Below are experts of layer 3 (counted from 0) of a mixture-of-experts language model. Rows are named router (the router's row for the expert), gate (a neuron's input weights, with its number), up (a neuron's input weights, with its number) and show model dimensions 0-127. Each number is 128 + 32 x the weight over its row's rms, rounded and kept within 0 to 255. Numbers have three digits each.
After each expert's rows: a language model's description of what the expert responds to. This comes from a sample of Wikipedia text that the model never trained on.

# expert 18
router:161118084106148166123151130163133102160126114067077165108163132137076109131144152112116133086160131119059189112069108155140156145108127150110082111115155053191167075130148126114106148182181109138129136139097136098091159143157170181139123124120078103166159095148155153089116191096083138167189142146130176153163071122110131117139123082112157094107173148103096127122161131063208114133178
gate0:124112108148127142082184103098131098090127179139117128121142145158138185118106108118104136120126079087125198161074115127138180144180131106188109141083167120136116130165128138125112095181138121182124158127080187147086119122154150192120151127114081124073163201165176128144152162127137089162119142112125106096152141104125171098157173065144087067126174100068128171077100154147215111125154
up0:139142158131112089127186078129161092162145099069148076089140132100167099129177085153107118183170103116097101171136145076116114169063130090126157106042161145142065116163099074128078138151141090137106121084115119163123143098065114086093090155079198164190157076124184098105098111108144126119081104130119153116160104139112162135141140161091115106122139167137124110063124149098097109113141
gate1:195177093107098178099127131145074149122167097148120140112108158142129078072124130155119127115113146125099118163120107171103113133155186096112138081146114085154193168118199164140129180135127145124085192133183126088106177158183140114124109114116053114075106116130104140110108120074061189162101133074139171114159098060100136156094155119142144116081135194098113157148120113143182122137120
up1:154131116124072049155080053040115135123163118129107171133145134115191132057179091091101089138093119166118104080113137138136122120109156158136106137133148118095113121134121103130151177155132158135133087137133124065164130141134162127183091049156154126105112093158163127183105114123081073115079093143116077123128168091128151105136189135124116174155170113071087088118082165092139112126080
gate2:162152155130152136116096126166108167107134091008153065116168092143083152123119117156145109114115148069120132123121130103124130139208127126116099157160137103141103139171124084152131152148074182136130101141187167082142173181096186150090132148124096058184178112161169152097108158184110150148167101119105148153153175136161131133131114118062100177134195134097145080128122139093132109117110
up2:152132130111134130155160104139117077139038140112127136092127073103147116095100182077157135154176095082154125142144133164145082083162046092143087156135119131126106115106193169156147096185120145155145070125123112167174169160126083120170109142186158102104175132146062127064087164089150128121101105123109184108069126084146133096141080147148151102128128104143120147167143150081139066095107
gate3:111143160100154152122173103128139104124116131123139140124178166164158197167126148146112128123127154078082145128104163130074176165123118129102076132127144134054180055105139135169142102112170088095124074062096204120133115162165114142171143136083118152125133117147095138096061128149142130096143143165171104132163082120064099114111095022110155105130187145083118091099134097129172127144167
up3:141104064147103126140120100099085122119127105130070117156098135151193110139129069101129124104131141126163130129176142121153140126064155115152137162131139138124174056191176105103123151146119165122201140147107163130103104155136146100145128147224150143115108072136127086085133071104077093147128109155103135070133200091132110131138110095130129132224106156099127101224102158104150152084140
gate4:160125104173112100118175145165184066097115113096109102150208127109141122192121166123125108136155161144108153109170117088100052117133105128149139193091095123084136128145155138100105123106119117125095133151128133122155118159106096101113109160185162127129174068140132186164166176082129140140133227140131127153107181081109091126109138110120099139135160081119105139075092195135137067092206
up4:108067156144145116116129097163095078130105102121093170142117076081095098132080130129086110142196163119123090082120130066160079085169161138119141109170157132126147125117093118094076113183112116091118084150102136142165153129080155123155142087145082139088184087103168066081148080148127074131134094062167142108141117133126194113108117131128130183142125107142099137109085215115166156077156
gate5:126080133090118127134111147159095059115074091064142076146089101191136077136146130100119146147166198127106136118147096133138106169149172093096056146126129080153157138145125093179120192175150124129126160087152130094133073165137187144178096125131126124140147138131182171140130135168178176105097109127084145111123110169142145166126141193079152095180111158113143079117129144091167051146142
up5:129144186138115117160156111119109155105199141177137100124089098107125134141130115122120138192159078152171125169181124163149092092118136120115188105130101154062146168085108182096153088121127138110136155172126101127119169186112063110110131138117116109163127202086149133110165148121087109195128190147110155143129190101080136114171161121141092108129096130141115047130164222143149177138156
gate6:135049086108066128215112115125151137198109123170137154137155068162124064188125180164101129175132103134105111088099135152126133100114133103105130119108068154084084077131088095103080151176159108102130123171088078101138081142099194146135144157162115097113139139104109113120138181133185153101120104175127104131178145093141130179159120151084132162158175146133100115121138151187178115120133
up6:099115143100099095151176070157156158121129127162206143114134141151172116104133103113161137176135155081137123118142121097140131055060140181125107127083121168060117114157099158139124118153162172107164144055135149102130157193116109108144126113231152200129115096140160135113133168176127083092174078129137141147127190091105129186100090133155096121089100157118149108124164159131147101144176
gate7:176135097091076093115154141156101106151123112138082141150163078117140155168156158142183097156169144119137132035186133145123129137118144157115119151110154080141166107106113149065068083161152104080203129157084098134110147140143131090101120061166156162121108080066197170114139076151133147164117141116174163141142162187110153135121126144097121133161082132123071151063160167113101151121138
up7:175130137189096106097143102162163146128088200148129168083126121053136101154176108132085139133161152151128127165149178114125088143051141111125104093114116057136092096155152143140154143076174108138111087162130164136188091116136096124151122070156157135162136198095100105134137098136132145098139102147095143194108085152168112101148083180168149114106206160108089148090114113165081152151151
It responds to: Word-ending suffixes. Suffix pieces that finish a word, such as -ing, -ed, -ly, -ous, -ating, plus some whole nouns like love, marriage, film.

# expert 19
router:158195108103091156167097079131168056175157122166153185126155081120126128084142076102114112068141162128135165162118124157178162065056137145094102161150118109127096151127132147081104154178122133088102149147065103101095103138130150123157139115079122131135182114133144136071148105088129081132136096137155138178164147142075172124097104077100162097121165102142117130099136056134185113183156
gate8:156127157090119131058055079134092089127153132149181115104145158100144080132121121101106139146162140119140082101134164166102144072067139128114128134200087106108097143119114156141114134161151085151130216119081086159076119164187156185147124176120106157125106194133145161140156120115089083147129037096163112108175133139139127177099109147132167205123120080113125138133095133118141126099082
up8:096056138111140107146066109128081119103159117132177121141122117126144140157072104148122078155065076129114185120112113074129108130093095080058140116162137172127126135157158176150143193132148094099081162126151131111044116130077137188152088119088094156158128149085150064111135095169129139144068109095170144169151076103157129167156134144161149090103166179094101133117154171151155160135140
gate9:111147129165131110132182065129152106136119080075112130133163154082135134138137134126142085144107178134089113151106193150100156065077115140091102108140051070101099096179115089076132110202101118137110142130099125122174114098168140203126132141082150134093176119188185150141102178116119128128123091107096130070121123088155098150159041135123109120151154133081202119121143152112166137107095
up9:146162173172185162143141133140111136096179123120169146160101086145150141101114139137145142132120144080105070136116165152114099132150134159159127167101151158137115157087142080114157163153151199137145104120158148108173178113095120105130111146187113152131095110129102152102058154174136152132075043077162121064119108120133128174186210083113085110071144069144096141152083093147154072164122
gate10:152198098097073123149099155112113134139167155091131174203138127087162084169156117110067177096168133123064142148114128169097111132205155116089085184134147196152161118111135131139113135187123111104127132172129098144136126141098161121131140091108048173079169083110158136124102142115131083140116142146119132058149141143151172148063096092133128096140155152074083105132090087167150145142169
up10:122087161131102128123130130138064108091062118109072145105160156141146091122067121155115099109133062133077122180085156156100130115132063166139172063066100053115091121096147140132156097145155135149105135105100095098123094120104143135150145110150150062124125164121048129130120170069129078151154125188062085118172148097138072106158143160130153090113118119125128099131131180110081179138106
gate11:182115126078115199119072142129133139108122141186156164149117102112111110122166073148123144096075155079174161163079122129109180164129144204117112085128131117087141144185110152124100166138125152095054149198139085147105146096087201162117115068099092115146138160183146109179172154154127074141133062100130117116168126145111153161103121120161148126125166137106105179089097180137151147144134
up11:198085175138129118156139117156068154138157178133196081079142143102122108113122120130108171175132146161151131172143095119156128141134209142078146092133154153155156158126111102169139172129134120126103119171138162065122108190086200138088138125058104127057107165129176177144089156101100084162107131161184094173163141111154146122143103075120111127091128159149137082125127115186168127130093
gate12:113147145098110138129148145142126063155131125134085200129105159141185119187135115086132140057138159113139148087033109153125142141063169135085169135161144191126129183164210123114132091133171127092136105042118098142108117093181123079134107133114123111123123154189125137112125100125137093103132095102112089144103115136123148170111114140116195114081137130076075074088095079124135116085157
up12:139096030185055085141127135121106136125086102096128172165102146186061155154111089160137107132116158144158136150133124139219073125129138106098146118169148109160089113107118090180130116149114157171120085166132114173161154114132157121153098106107128068103111113140121145122115120147073104201159118140129136160104182068150101093198148165126094118147142104155159139076149128107183132074095
gate13:128140146113097138203104133135136112136193158097178174128126150160146167124090180164099131153074119104091108074086109194123163098133175094150131108106126112105114135063147172083120133189169128044145124145129091122159157141142135151091110165165239116169163083128138118116107115109058133148125108098160146153104126109189112170118121142167137104150101140154108153129166137148086095064136
up13:112131117097140141063123119131149063131134123123086214104171165170109101124069171161161143139108091118170095133162155172125134141127125129094156198077084121082150100078106168194160119084146157100133167216158108112148127116178100118088125150108160129114110105140094209160105118098098132105096151091114118099146097167157117127110168158085136137137134170130210119094167113104145093090130
gate14:163097141128095160156086145138158054142154090086131128094096135151120118110155104139108185152091158101125135113118140146130189142069079096127136194114096115098077110191096135081088143184165134099073154081099103076085127112127135170100048158064131128117122147136186128118163062171107150133142101138141097127146161151127128134091089157168158095140135150119103145112091103171147149047176
up14:202062130147089149147068114116109155111105124116192078108166134190131131118166167126132129153145185172131100152127118096217119173174100097107104147165153077094133146099144133134173124110152181156133192127150091170149106168158157134178138137142105134083129146100132108136158179135091134156105143161166159093090112110108083138120149138116104126162158056135159100100076144139188060135081
gate15:120166150071074187123087050148177132153144091164115105131081120149132138132156064133106111115102151090077152132153142128136109098067143194076078106166137179101148179168114098097052111116138192112152117093141121133112159110107115113126208162143123084141112103159133070106116083138083142123101129161119120154130216127094157129071145093126141139103086118122129106099151097068142110148127
up15:112112139070129082127167118168146119189175112115105149154151133112118167057142143131125132144197123107085129134108107157137121096149120115155116079088166151140091152093060109156116135130119145125120100048074157095104134135114098221084102198111114066157140145082134132123084138127081096087107167128078133131200101113114132132123049107147101126094077130135129125149141121162080091069082
It responds to: Institution and topic nouns. Head nouns of named entities and topics, especially War in "Second World War", plus University, film, team, season, school.

# expert 34
router:113151113085090166177110119116155101160124117131128151108153097087096147138131104120126121059107108127098125157119136170147146086087130124093123146131150043144110108112152162056076166125181165144152169144109144088094155132124176080157128135095095141169160142106150123054135130106113091134157120097156121190151097176066182089121125119037113101109186092128150146098164091131190069180150
gate0:164137128163106127117139098102144141129157139140101127176199125093099168120131139102185103122142081168123131152091155061134093117106137094097069130109146100178141088157138094083108156071155087106143134136077111172108050113126120168105122068123192125108191118153110124059106053116092114156122148097126111179195185120160111120180103125116153209134105132148140154125091145154095145124175
up0:134079167108131182138138072165104132113125097152151159145124080126145094123117102100088132083120150187140118108137134125163122101065108138151142129135165170108115170102158076191167129157133055176101158107089110174074134152120130160173126104144125120157122171163003139133145188139122172144135072097078133086135132130147167166102096223119097158094118125111149125154143101110093143156139
gate1:073124127194131144117173194167089099104163141136119221071148110122135111136163114133146108106127083160096135125105122174141128052120108109131126130108127052098099105052116149088105152138162150176164120130106135161163155136123135084112114161134158142057127139143102208082179125095113101176151159101146114129165133105103110083152132105075153036123114090124141132142158133135168075157117
up1:044160136128128121113196174142093143096170086128111161103133160147118121140082092149147079090127182166140164103157119067117159123142105114064138189108152190088120136161153175126108079142197136181137115127106127119158129131157088155128212117185173114150149155138131128165167145131152183111127163073179151142127143141106105165182138111118126174113124080142134121145150156140146161072192
gate2:152131171140132119105165101106145161094097084118129124082097106100119116161125154096117158122109140084102133060125161141104056112099146093099094145139098194130070131103151115129083094132159159105126152122106129198130157147078137188070164108177126182137118157069128116103127153228070157116133124127188069104159143181160102119140091125096127115132176089109125169111179075088142091102106
up2:121046140123117115168107203156121114140076128104084148159116117108104094124081131130113077145187151140105177155080143088123148085165146122141110175114087129106083169144041100070160160188155094132131130169077143119089155184200142118117093174170151110138129115127084158185103095150165111173128109090071089117122159120154130146122166164166126155179108119087116101158130106095121133127154
gate3:154169157092109216143125143113187121120142155107116108063104143182154153123150061104126137174085085106136068093124146169130158057136100110138114138175116120154130134160196094120112151100156173161170122101150173163185151132113147118127126081095083131106174118088121150111125062106083088110104136155088142118098124116139152147130149067108145061116154130113105166106111076127169192194136
up3:113152170117117171154089141098179148153107063111132118126095142166102194102065129171114123107114115139114149155096125123136134133101180116143132068164173111142118120086098085109098099103143158112070143116094120113184119128106092101119061096139132144075175148201089075145159132152130176158084130102109107176169128117126209121138134112153120114147216092092106088078080110130077112131185
gate4:079163112137148084139139163139136086143063097139140085144184107080104159108091104132155096149166142080148162111116111102114086142168133056155103146134098106150117149111137121118089122161147176148127105165161170093083119155113179141147091131083112168140146198117148127059174115098116133102075106082169107158210125132086143134100136149158121102176234096123150129077134113119120183089144
up4:109164134116189153081090118100109175162119151140125135100114129076197130094123165115102144163106170095189131164137139142125156120172144125106114160143104083114147204070157091072097149157144101093127124153116127124124036090106188137131126134124148058083159131169133088135152146135102147113119201135136168149156153105124127172115092177180142078092103074130046120169104139161121094151135
gate5:166165131154101159145176155122196109106195110097119108138171113125137169114184081197137131105105116134114156112106097154101077123141137131120102175153153142142065058133172124148110134092171104126137143093143088136118158148126097136071115173150082117135119133110095144096130056153128119226193097143153189119186172190163154147091122142061155130121117088152123084098128117116159099115121
up5:138121219182102114126107136149126108119081093100104140117104086161121172095096112085124114151140129097150102106180117131108121120049166138090181139158109068109111110108155174089150145132122077130096079132107139140118104121158185148103179142153128183051120179108123170155159187122135134074092111150155154140140142126155053114176068104128112089114134164150090095169155156153109067076149
gate6:149142117120115176136146113099132082148119137100122145163141129104168132127092095110113098104126124172147097130090160153114139136104100117092135078106128125146119109156167219110098086099111109130069174098153119081050081169112104123131129108107106117100115168159184133150097158140159068114094128092111164153153156202155153026127195106068120115075128090093078148122177085166185137117099
up6:197093091142158074166130136106063120072104126120148150147139155124142168172110120129109146090126165120115165128142143160123107109118075101129091135102130143052105105067143136178157110142132111142071129097076101172140089158126163108142081073150103069120139053160136121115160134105160114133136109126136127184139123203167122129101190116204149084093123097166104172125127216117141132182105
gate7:143136146149149156145098188116205155138098100112116103138088064167104136080128138148086133136120101159125134181133110142027086061140141131183165108107116136152080104130129108136072087110112097084140196121080109167157134128163135164090119159093150127134153141094126122107100158207083109125118137113089185167156071140101152080170103086105105135130096087134169160079155114115126084160095
up7:128145138074147133066066168199181142124145074130188116072080118106169122129109137166116151176108208092134126120068157106158148132102189125184075142156169095157121053147174092123116138095171143135090156109091130146140113121128119118168121109112118097129121087135072150134113132062155112161118160106144161111172101082117140158106143170124176131196112135108149133089124092163093083111141
It responds to: Place and team name endings. Final pieces of place, team and organization names, such as Falk-irk, Angeles, Hill, Creek, -burg, -shire, and Thai script.

# expert 21
router:153141099066099162122116110111150104119128098091116107131190064104124134162142092108102091068170127097144121158122156142206158093106124090083112148087171134123142107112154094136104194170189168124142177171144105098108146163158173107090083073130115096171139130091143115108158202136117112123170137168185170140171156124142197104152114069096142110118167130130053119110118133109144080171115
gate5:079130112127126135101137126116137086077106158128108151121177131154116087163114076121155169045160151121195068161107149145149103108106123124093105170095117094087133141128092133140152151158130149099194118152178203094084089132165147114106141125199137110155117150129101108140162147160126114161154056086170140148114122118027137053177153102134167102129132162098101126136183171110155151089112
up5:098165125118132122078125073179172151106147158199110147155063158075151223093164178102104128163151091160075136090133141076158127200118115126050150134132112159126133160072112138219110148117128107171122123108086102153142091092161078124132099136106092153061126137113140144127095136116097140110139123155169133136121081073086100115161134102092123166134101124146109088102123099106153120103165
gate6:104116129073136132121136120126165060167106143109186179148152112129184186094158143113118111128133058061159078144131158182170161075102098098145113118112143116185151113166172118109131081134180127166028103113150096107142141105074102168101102115123114135158140156120129056067114145159165125153123120159149164173131115126125130101161109086137172058123108157142083100117092138117089152082104
up6:173124144117072143129134097136164127094082162129155072147085127119163181120189149083090144140140102116181066130181149141113138164149150111107129157068143146060178092176102108144111134110134079088121189075151083086120150132097120202087164130095145095146147074095135123140109135139110078139094135083143150128103153147183159081096149097101135104160103097139040133118102161133109148085086
gate7:157134119057135155108145118068073103113156069108185138119111056130107100144100153140092172124143164162120201128148180134133140125114097128137114152112094149117150046054136150123092136158157147121128175137145130121170149142141172062093124099183138116100116082108129134092129172140126156126133111099185152166169165117164096118186119138109066144108126122146159139112050150143081077182185
up7:176130128136101123120162080073105196124116176143102061149144068099138107097098123101121125156134128155144172152135149117170112142139073128178139114093162100114192095057118155100134135087155160130111163159156122152109185184118158136117126125103086145114145120147179152152114154066176148141160138042209088118100149117141168160107150130166151080148097169101126172129189145121097108192126
gate8:157201118101060179127156148112187142178101163159094071129135139172163113139143072145096153134161168071107139085170169122129155162114082147154145101106108153109168116130093101165113170156092106119168129095162111069110137156129168140115136142086159167165088137092146128124093205095147131133146156142164174133136184150130157104167112066106128118075177114078107146130168056114138092161105
up8:117089165119103160145087112112138118107142114139092232170163076127146162135100176121152146090148195123132137170126108076105122134139154157134125125174125107067096158162153168086134076116167180178107166185093138084198131138117163129159166157090096122056162113095149119157171133134179121161131106114066069120092150189083161130102143181121150136124126133169145177118118118133171134122131
gate9:131130139157102106092131131075167109129145112127069146093190102176163151157130147120157154104120181109161170123122158156136123123086104152136145089139059093167098135099090161123187095120118138087162123078209133085091064089158162137134136048154138078146117206055110118159131128080166072137157136097118136142190140145154109136143164063137113144118123112172170105152137090119179136129121
up9:153185098097180138145150181118113108177182120114113092174072146125114139127143133139153170161122128104125132149102060161098136123096149139160146163198125145156075133144130155157182109117127177133205076120115149161108153144102109137121156150101133137177088136191187128050104211146167127181136180119141124135124176110130107118104120084122133108137137117104134112170095187066111121188182
gate10:134059114128073119141177106125141073161145108095164123092160071155159096125069123090143154164146082120174148134092137113124156129134059125126076176096190118085085160167162066191116121109159096134137092163121141137110145151143113144091068143119123077182146103113135117080132161188127211100135144151129099181148164150113154110161087130141211107104166139104127147112125154118174123158134
up10:170124151100109139092183072163146110171151182101152147078101127116107143131096126133146108169133132062182187112137130149135144115163124131121116164162156126112056142129143149182133149136136073125159110180152171145086138112142112126117195138072110151119117159131140152156097129157109121130143175147093086149188158096138116100050139133137007115121157145162091139164177087161183092123076
gate11:130103047119114112101139154128049128073143112116143136112177110175144123144149113125108086123140195187083116129132125148157108111098138120110202133117195145113067063102120160116070131111143133123163198129110162115160145139133185128083144079127158138199138138061130186128120169116101155118169156115131125126135191073104117109177119109100093077114142167139134157144089127190135067145124
up11:125222102100130172178119143129162107101089166126132151054099142157131188153088142125119122173109142158156127112115099128151122063175061119120118124107133092133149117093077125155131185131134191115132124092171148152107067177122127121114085131110087108085133166095126154095099110153175155096146146119124204143131120175160099218156081160103149086105134136162149112119099157102107051101142
gate12:106132085136073175150171143108171110148167104165099121124153094166139178181108156094109152117231147209159129169156102144193092147098154108184106110086146096064147147109179064148179112158130151096157122088179143145084075177115159120123109123113122134145178122105092153102154162157119135143125105154137198130139130105104198105125122098114177118143128115100127125073105145103146121149115
up12:143094127151042099179125167124120108124166201106099125154122167099155152187185096119169117131120133109180148131117111175105175145186077141111141133115101110115147171109085096112067160097164137130185139133162166120113109180056173081122080108122181120172123160084121132107111121130096073121099137109125154135106129114127159099170118109073063136085118169137122107104107135063123174148191
It responds to: Copula and auxiliary verbs. Forms of be and have that open a predicate, especially was after a biography subject's dates, as well as is, been, were.

# expert 13
router:169167124126078144118114065143190113136132096139133137121158080127067095122122120100144090059123110125100129197075125142161152084094182116090108161124120121129111129150133139112130182165146147087141149152084110088092173170130147114138147126061140143157160087088146163083176141096137101134138116155164137179149088181119167138114125100055164083133135082134118103082154069134204061159089
gate0:132174084108143179139157117139104092122167125171116113066135093149054127129106144160112118124134103137126094101140122101151140164078109124130047121124146094149084152159108140080141150101168103120140104175118117097102157170098118117109163111117103122153166071115142087118102114132125091124082000210150138179107194155113182113148144124140089097139134139098105122130130123108102126080074
up0:117127143118144124102148193145141099114193122105131143133123121086142123136120114130124125151170160065118143108156108130062082174147086136142093091125212168150162108156106100120127121122138138131081127118089081202181162118110170176124114152127134131145107116163114082176159157112127091130138158183150165156083095136156157077108175166167144092110052097157170166037161188100139077120152
gate1:114191165122064110080137095112165152119158117109103082096072175182135146100141091144098131093112118197106189128068064153094147133148149100112162129134109120202139113123162091087154146148147160138119099141093107190117170152088105125111205140114103090084115078140106109069135150106092124164112112169113126122153138160136101120163189135064179090180116123151103135095153168148147102168120
up1:088124087101098149112156144094121090136118094158130124114111113186088128117112126149128160167114083102112151150148158118129115166128131092066084168145111193141098050131130107093112091178169110098141132089211157172142113119086108145161162102189153095084138145140121147140159163142119103138154066177100141063151165058114104173159082087100083124148133164107106112113033114099137139168096
gate2:181117105110141109191110120205124147146125137094105102114134070203137152124104157150097132189158057188102158159065108130141116114038198097072109156085190134166118149072141124151131121161126103119127086127141179075103126096179074152131164115168087105139119104123115127102143144079145117123141167192145129131118143152126116070085145148158136112150137163137127102124112111130165120179091
up2:155175109103143087139159210092128123171080150179082119161075140116148092153098102161117153155141168080139190120102103167100097075103066119218141099178088077107131137121091155167107150169141083070114169087092135098125137139112106144111121135136079146113152166125133093120095178131110129139104126163142146191183152098107123074098108155103104138112156107161157109099047128123108100131144
gate3:172170147119077151140159132113124136140086186124096064101189123154138098122126127166158142110099096088065159143142172164116124112152153102146120183079178113092107185104194102085107140138188126162091139095165183148094148125069128165086155128066090149132147123130141151119149145095136152104072126175085109157165162145108122135107164138062125079115149142145147079111173151156179059138095
up3:136148082093158145160102158090079119142161120133200115139087109129167149146162116140134122116153106100132136202140182084141142102130103139098075116128132100123119124131112149120108148146162091143161101103163154088103155128120099093188072106178154160115112181129134072100123122133147124169136150215120093137104112062148200123186136171126137199158215176154139136167153156078117123156192
gate4:101172151122102136086193087135103117094091103104142110085179096167106138089132063102110119105060131115119092156093088103147156105113095098106140094108082164109110104116132132081167174110140116160104132124109162112117154177124163226076125105134115178106167180097126139177158163157150162111156150114121089123169106191129134136155102059138164084153156173111118116081136102132188105132054
up4:130147118117101139151125107061077131145140125062132106110147141156072109157164043169114073112101108153116117083115082128124079073143116139079114123110101161134107093155072173039122129108076109162197140100149149117095130137098120138087106145130108143147200163145166114147154113140160096098135130086128135181071106156153119137118139185112175139068118116170130182116112141142177134151050
gate5:132129116132071156133153134143146070107151204151127145089117116132155152185120107060080124110179160142105151129122128169133168138093110127193206136061128118171126177056150147121175128154108152157132118146153159144108200134110155120087112176070077139151146183110110171169118129169150141106159082133132125164083117099113143123092104104119162072070122122083133175168145155143169082146091
up5:104168096024110161106140098132092093184169175202087147135128132120054173127172169118121076100087148147110097188116158124140115191114173169121114114147142153129102139111141145153153150048171133115154114090137187160125062080113126146080120107122145092161156118152157098098105138072077145089131151152098139132079105156177088127107117162099092153150114106103139134128149119155117133161162
gate6:162156125138136187094101156116084180167135156155102162162105136122118108119143139162080124050139116160050169156136117066094128111105169118125111146141132161119053135137140102105117112138141117087142131104051154186091134118156107090142141125097128100106120045152189108114161192163146077132128093050124105156147098090161123140168179133083139146107126108144191166136163124143112120179077
up6:129119085179141151143108140110126107106107140094123111156090112105104167153061105096168137116123157099091071106124162076125123120125143093168120104130126086055194105137115146141119080103116063124145135134161061139112119208119059176141107108152166117172098141130167105168168137092107098059133128134143148110070128153163089116115118102054086129201105191112142144104072110121129099125186
gate7:175188045079202127112150179102107169176089172181132202156157127159120065117095168157131130126162125131099116158093160135117089096094122148167178100120085122178145145151180146145089194087129128148106158105084110137093124132118138162121168127121188148128083148116144145180120149101171117120167139109143095190141161112169147183165120098076156148108122111126110135092142136113111072155133
up7:124141140159134084127161094190132135213132129132081144115128170144106102093167125111169167159110151119078143123114107127148152101112119108167139147151128108126120059148103136108124130167102139196134080130113098152150200022148158169167156181161142161139138132158095130126120157192154127143181110126169133076128175113061057104124151153122148085076091140134123067177161152098120126117174
It responds to: Country and place names. Country, nation and region names and their parts after the, of or in, such as United States, U.S., Germany, Iraq.

# expert 39
router:144196087152152167143094142149130106155116085105174155106154067135078038134089083104110121084174169100102179148098133132146160122094166106115112181126146128132136129099147157095106156156155127119176175169101119096102129109130177185137131113068099104182106138136156147131120132164121124122138073157148167149153076142133167069152112106064184079098134117145085107063121100083150098190120
gate0:093079131124074122124136078159131165103074134151053108141112170096097092150157105121095091156173148125063153176133124104071122129118087135114094150173067074132185094107087132136129061101109156116169098163158169144160156158116097151158134114058121136102154161104075143153135176107113115105146165105055159119122106164168078139136113139081120092115190144142068139121089126138131125190118
up0:129076158102182151103137173133148133093064135139157072168135158124091106077084125142135133108157115152166141099147103084106157104097123126167159096109103080119154104101056170176180132114152120135126088156122111059149081117078178166140191102151181121099108150118122138108098117019064143115151113120074152110120123166103120150113136139104137097130076139139153090088172194151137171118144
gate1:147145145161106149083174074194096118116140090139131104086168094174128097157139167114154092129175136112093156114163149099149100141128115106148076145150130187091101152138121129101117193109127070126137139175105162150097183109069148164115125165103145156195121151145140127146099079134111127112165124059169179100122151188186174083129097188074112109062170107139126083107087121124174125166119
up1:195093209123142084089093113190151158095155110169081147184125172126159128160085172129101070168133138175144127182151139108172113136108100159100181160082077161114124140102087128130163131149090146130163187146221183166133168142137098100133142116144095129114133104094088143169168115166137110061106139125096117133151142124165140090144107106126143077104170150114135106155164112146194121136092
gate2:180118102106091108113122100185154140136196135152118113167166129100138077138121150122129133159117135167118153092106147089119124138155166130122136115105195156092129104182148132019152138124135114168093142153166126059106069091104114078135122147100150077102141170112177127133099142167152148121113064155119188095137151196170150082110176110163163070126145069074127168142155119181168134141119
up2:103052147162104142196160161091171129164108076113159137137115154139155151135128144158128115094144135150148148126125157152137133075133057095088078199109128164103178146136059154111143110151088126069089127127073162180151149173108165115148090147162126161165126164111137164161138085104128095127090135123167090119129134121100192088118104110086156192129141142095200151073112057092113135114158
gate3:146136079139147188114137137122091169164166126119162119110122084128104156108112088087141116131104152099167129087115111151104178123080123136123162153132150071098177087110165173172151142101112189046150090147177137111138069155085143108154142114093137110120129094124214132135084198154158183088134094110154191090166094205157124130111117161092157091143164149143112111100108096113088166104093
up3:144139087177141092139141102163156105179141156135109098147104150126091155180149135161115126161111106182123120101142072145122121159103161101119153182084061177139080139101093095093107165137135183132142127125124131108129074151129201095143088170099175117114129137148119150196135172088167066114184127103163143135133163167121141149211090106159087167136147097049141151138145179198117131087119
gate4:141160177112224165123125144139163112192155167165111177150102142096162104141093231123049152100139160117111119153113145149141157131133130093145088117134117134135116111097102135111156166166153138150212099206155120167083080126142158155118134134098171098100126124080129138144168133115127091102105120197143165124156105110096107146139216118135134142145086094108088125140060154149110129106166
up4:113105050089135123109123095186153136171073139077061180105106119111151118140155158119093104187165163119157175133131151100134144120137116123085130110124153061116138116149103064130086098109171139175191085170084079028147162119127172149151140122130134170165112149150140098178127105101101108126089170145105146104088143135127088196089133156081138106159112138091100090103145118164122087088111
gate5:120151113132166085126133104087115160098147121098168104130112117126065135127153106116113091155130088102149155101074136101100136135106143206112180099187120108093178114129116132106162138127199097077084121129142140103105113168102059139064174041109096147134158127142138088176176125098097139189054078100122158137152101139179134114120141081129113176143143129109127179066090114063124124107161
up5:121203084130163085076148111137113054105165161153161135126130134077134070129118142088141148159126131113152157160141168162073085111116203118125122178089110081153142093104137113089160071122112045102171150158134159155130120161085113156153114142092165134133138103084125125129113130100164138157158044127108171101138102097207091092176126138204159091159150101089140131110108155145151112136117
gate6:158175126173159175097134135197100091175090128113078128090137114151162163181160139108081108136151087137132176083190089163163108176102127067116154168160149152107163161143157154063109110176149124071145095156114144174114108137137148090130077143106066086198132103123165098155116118177177152089153125158128103077126135179110161158139180115158096107127173110144133085119150108128119107177127
up6:129129161124124116186128185098164134118210163173107124158131145074102105155124152091171156161045102201113085100092123120133145123158176176154160083071131112134142121158146137096121118119173110155089153153119135140135136159154099118074126102110142141118170118069130147069133155119155125142154157192160148141084116066129143150062137131092067213096097140101132139173107139140126177141177
gate7:115083127045105111144148145098108164156133099121130099115150074124141105123175119162142164155148155065140151126161126084093107109121163137174041109145163110146184071148167123086138101101126137121122090122118141103116127147121122146136092163092170127163128162118150139117153031151158086109193113085134071182161117137117173093148180174073204080158095171137158175116141097102131106139146
up7:139051181142118126127097154198111108134095104144156096140110156150107113084127105188104112097151163101131129133161145129085109129170141129199182120140095168168100203144142109163145210104168135095101180166165155096093184107132169153106098098133148177135159070155088133135137069119159086146170117150153093103158158106185172155136121127086126144104102161113140082120149169124135164163074
It responds to: Past participles, main verbs. Verbs right after a subject or "was", mostly past tense or participles, such as used, known, hired, purchased, released.